config.toml
experts_per_token = 2
normalize_top_k = true
balance_bias = false
train_tokens = 733200000
Below are experts of layer 3 (counted from 0) of a mixture-of-experts language model. Rows are named router (the router's row for the expert), gate (a neuron's input weights, with its number), up (a neuron's input weights, with its number) and show model dimensions 0-255. Each number is 500 + 50 x the weight over its row's rms, rounded and kept within 0 to 999. Numbers have three digits each.
Before each expert's rows: a language model's description of what the expert responds to. This comes from a sample of Wikipedia text that the model never trained on.

# expert 20
What it handles: Blank cells, zeros, n/a, x and short codes in sports and election tables, such as (0), N/A, GBR, °W, JPL.
router:495538486581542457601492453472449455612542500564509671537560518584433524446566518457443468460460487523478531478507516567505490499469478587466456479478505539527483561449560506466496514493434525495464472540471506489411496507463463446452507520510477430514525479469500457482554428442456477482543588460491592547500550500510524513518496489465529539541579525476456498485492512544494488471441643457453571530572493528415510477472425558497480565487555491530506492488532434535348497546524617516594475445570414423613416503478448451523459560425451487550480402498527425527551520596464519412536487558545490459403489572514553467555501404548458595502524482468566482454566546384467489407489430470450539583555516408501458481559517483448527554471502585524503554437491507489546602616506457
gate5:578484554614529552540541516522536509506528503542582573631535583503462388498579498430434499515538530559457483579492561525495492468436559510499478528471416532446469550504503418460553455552556508586490472458534517489494501502440502568447538552577494512538648508504434495428578418472459562522492416540495428511502537462419429442478488483549448505427512439489472504471504454437499443430417519565474452530515506446599447550529496416439499575513567562429467434468622412539534434499456532560578496487523465481506553536474466594473403493457554489453566446510592546488521527528493476495495573499458488504432400483532540617542466459520522516460461474527520405456491531451468513487465497519500480473473493513533476517398557482485617505474465415508455509611447396451625551547484481
up5:543475518492472506399457442509485562570407456509479485452506445467539535539521488483500524489518453461479586518500452538516481505555480411534509562530520519555376501428538500531399520512435541487581598562475462518440478470509525495481559409515629458448497528489534496484442473578440457537547502580500544361575440508594443572477501441495486473482438469517442491502496496577517540563468522440545477595483494530648534533492377502521517398436492477536519366582464371462491518464468543514498488492535481500474595551522485420517504476581508585471511551456471458563510497485600499560545449530501503486489524524549459557536468568466550536540522566551399563541609497436495481493520485494452435557555467439490485542433544498446491570536495567505482402567653527506532418429496552

# expert 18
What it handles: Digit and letter pieces inside year ranges, ISBNs and codes after a slash or parenthesis, such as 1558–59, (19, 978-0, DNMT1.
router:518470448527459363486537509470458422517507617501466639495538528582436493487548522477429469433502467499518557458509460533496453529460489550446460459546519519499469514441517479395473519555510426597531390518445432529410421525559502419411480486467490431519467512514556490526495406455421498408535477539559472497525571531481479565511551447547493513527501587511462492507511493481547442467418650503484521564530501575468488550519455505522554586516518483493516448394505448368393522462527607538558464442512470379514414429490451477537526541484466491541498525584570472597526535603439510474472453581550539437466482533568482387523512479536491529516551490509497477514534549379453502453442537543487515563507452487541441454483459505517539456470566601550442564548540480495557568458546441
gate0:533460526434414438455487491487566479510536428574605413536486484467525519467462446452566586418558579459483529445456429471481536523525508530457469535553514535532392420473491550542560551522434567480522516590491489501522444582456486505556505446522419556475456501597547509408478474507487527509533523506492445496399528445550374478570500490445567493489563563411484396520547527412486505494605503471488549558557490485524491507479533451524439446542521505461447538533498572576487449538525491645518461467444406533550484536518488484470499518500491629421482511552493613528477484469474394418487547479396450607496432498453501564582466514490538443538514516497518549466511535579555404503460504579554491404434465378484510463541411534480460556515468465482465514463450424433516507485603518
up0:467482482438514454462460644541471592509523553509505527501474497510498539546580427551496465455512397503573477495572491565537490592570573520520335452457418557524399445564495555470462460470525528438457528443438513475441514494501437574381457428409476537425519604419506509460538539389486489528473485444460555460427540483454470503443539524523532482510505487446609528475493537500578462496508495461521409430429491554581504508503514504456455529499475459476506529639387502500514460453455517506583494533507450548442465497469484583492463470583464519488495465437620600433468434536412502619402465451497438530477449518493515438545483486584511395493476507502496482495585464457452480511487404416455454495514514487501530462553452528528569460464535505586533505514517549566465501476524587

# expert 7
What it handles: Sentence-final periods, often fused to word endings, such as s., ). and a., plus == heading markers and names like United, New.
router:509515506520516396512489489457458492533506576524483565482494544622396513426546478447452474452523577555446550449616433557474478536471513462451474441469585486562515526484508562439505502486401512552518455535494444473370531512522481470471490560526540476490498515513563452464487450484521508477559512532521467510542548438502512474458544445485567507564566555392463492542476505559529494458470591551459572568584565604431475546471440569476488475566613533517582430498589391488449504525574526443511444522525470455516454530490448515565442539445489488547502401580572431543573479583478433470533453538505470423448456568507545470484545532508462520451568525463570500488547558424466477460401506487475532634558526474520449389567463485511537427498545580606500546461626499518560527550556414
gate0:483464490560479552530467439453468504444565601533489473471452440535517475429568486464505439518499487527461582489456503424459496427520532534478557519501590528531393531396471542491561671557438519473519482421461454492490463476618578532518567494427606483499594452479555474543520455497559518456502443530518436419394455541403537442480576510532529512464493439491501420508489460507498512533463571576532625474442507437536538628485507529468482513510475511479470441433589559467533441527572469504496472497461506500472470491383447533480477387480544444547436446534557503417518508465506496512423449475552497511462530530532469536459505498473533492533460418437478531441468535448438419560523545443455600494406569447492582548482531563507512627567614497526477468469548503625477474481553475
up0:405530558494516445559488631552505517498472546444464447467551446573641472498656493565504563492430534502418474448514510435506431395580557517575564580505545485520476553495579470517503400529558582512401543448490504412475550467489390622501498523426521605532522451429445540600479529416522537525406501543456486477473406436470487503482482424515502562485562461571596425553463462507520513566487461540533528478502583594533570575477496523483522615521562501459446520537550502472528510575533520424495529546523486513495499435482499546516459472450504512552541446472560532444550569560477485480506431418547422550502508490484519507532489544493471508506456476496512485531492564475443548418486431434442562523471570447484437476495466530459527387441505454467501482607469480464525448450448541

# expert 0
What it handles: Table cell separators and capitalized word starts in standings and results tables, such as |, In, S, score, top.
router:552519487512509484623516429480503479498570566538554519448472526592375557506554537496462467409462466582473587503549514583490491570469511520503555463507491486505455505478493542477544505459466495585499495573426495483436549443544488416498434517491510524569472580540521427481472464426422452377499481474499498558503542435559511535512532495560530531520517540452469482485504479486587483438469558576392503502499544515444546471565488579460459621481476516512502433424457461531322525625551642534511526432493478397569528502482452450514515466391492523520511420524492448574522495487421495499595500492484470484451477638505492477523571485495433545445520459437508471439587534432505454461449435463411531571590452504544487498523515438473529476472513519474399588488512503410469506608546460
gate5:475576485519464536543483443514553476462484452471536565524434478509498553500550496373513492487501490497514549531470544516515450480531601581456404509456529582516499503415480528475518478461425499648603504555451623488479485544440500546485483523461564497449528450605513539517538480459632488454514478571516554521496519543491491495530587501467579361442512558462553520583409498412469476553467575610451480479536452494538499455399470529434568572566519611561510488407521436554433519532456593548571534566574525455551473505526496509479458493496582483542494479517494569521449508480462436473577467536564393517457473486511496474568534489532480436456505488561544459486474476493585485463519565475639522450492454412465556508534550522555519496586465535407431525430487482503444536586594446
up5:473506412455423482545533537517577435513480433471458599419432485553549560445462517449462524466522398466576497474552544484465552568456576532426479525568453512462587528539453487533445482551401458563403461562542539503516509553430567572515471424540560574499479450552510496512471433519499583472419532560487544488577569543524556553493540552451508484430437555497564506576413559524536575492469537549466486499473486516491562485513509523497511492476409486630464608484508443492462594446483494492486578533552521557486505436521520539507557451528531422564563502472392572510445578479561494440496472636576433506474478530565497503474514541508497549423555524449455498537502485474495557507572432484457404437520540384521477529559381521471478426485503574475416440475376507488476479512601499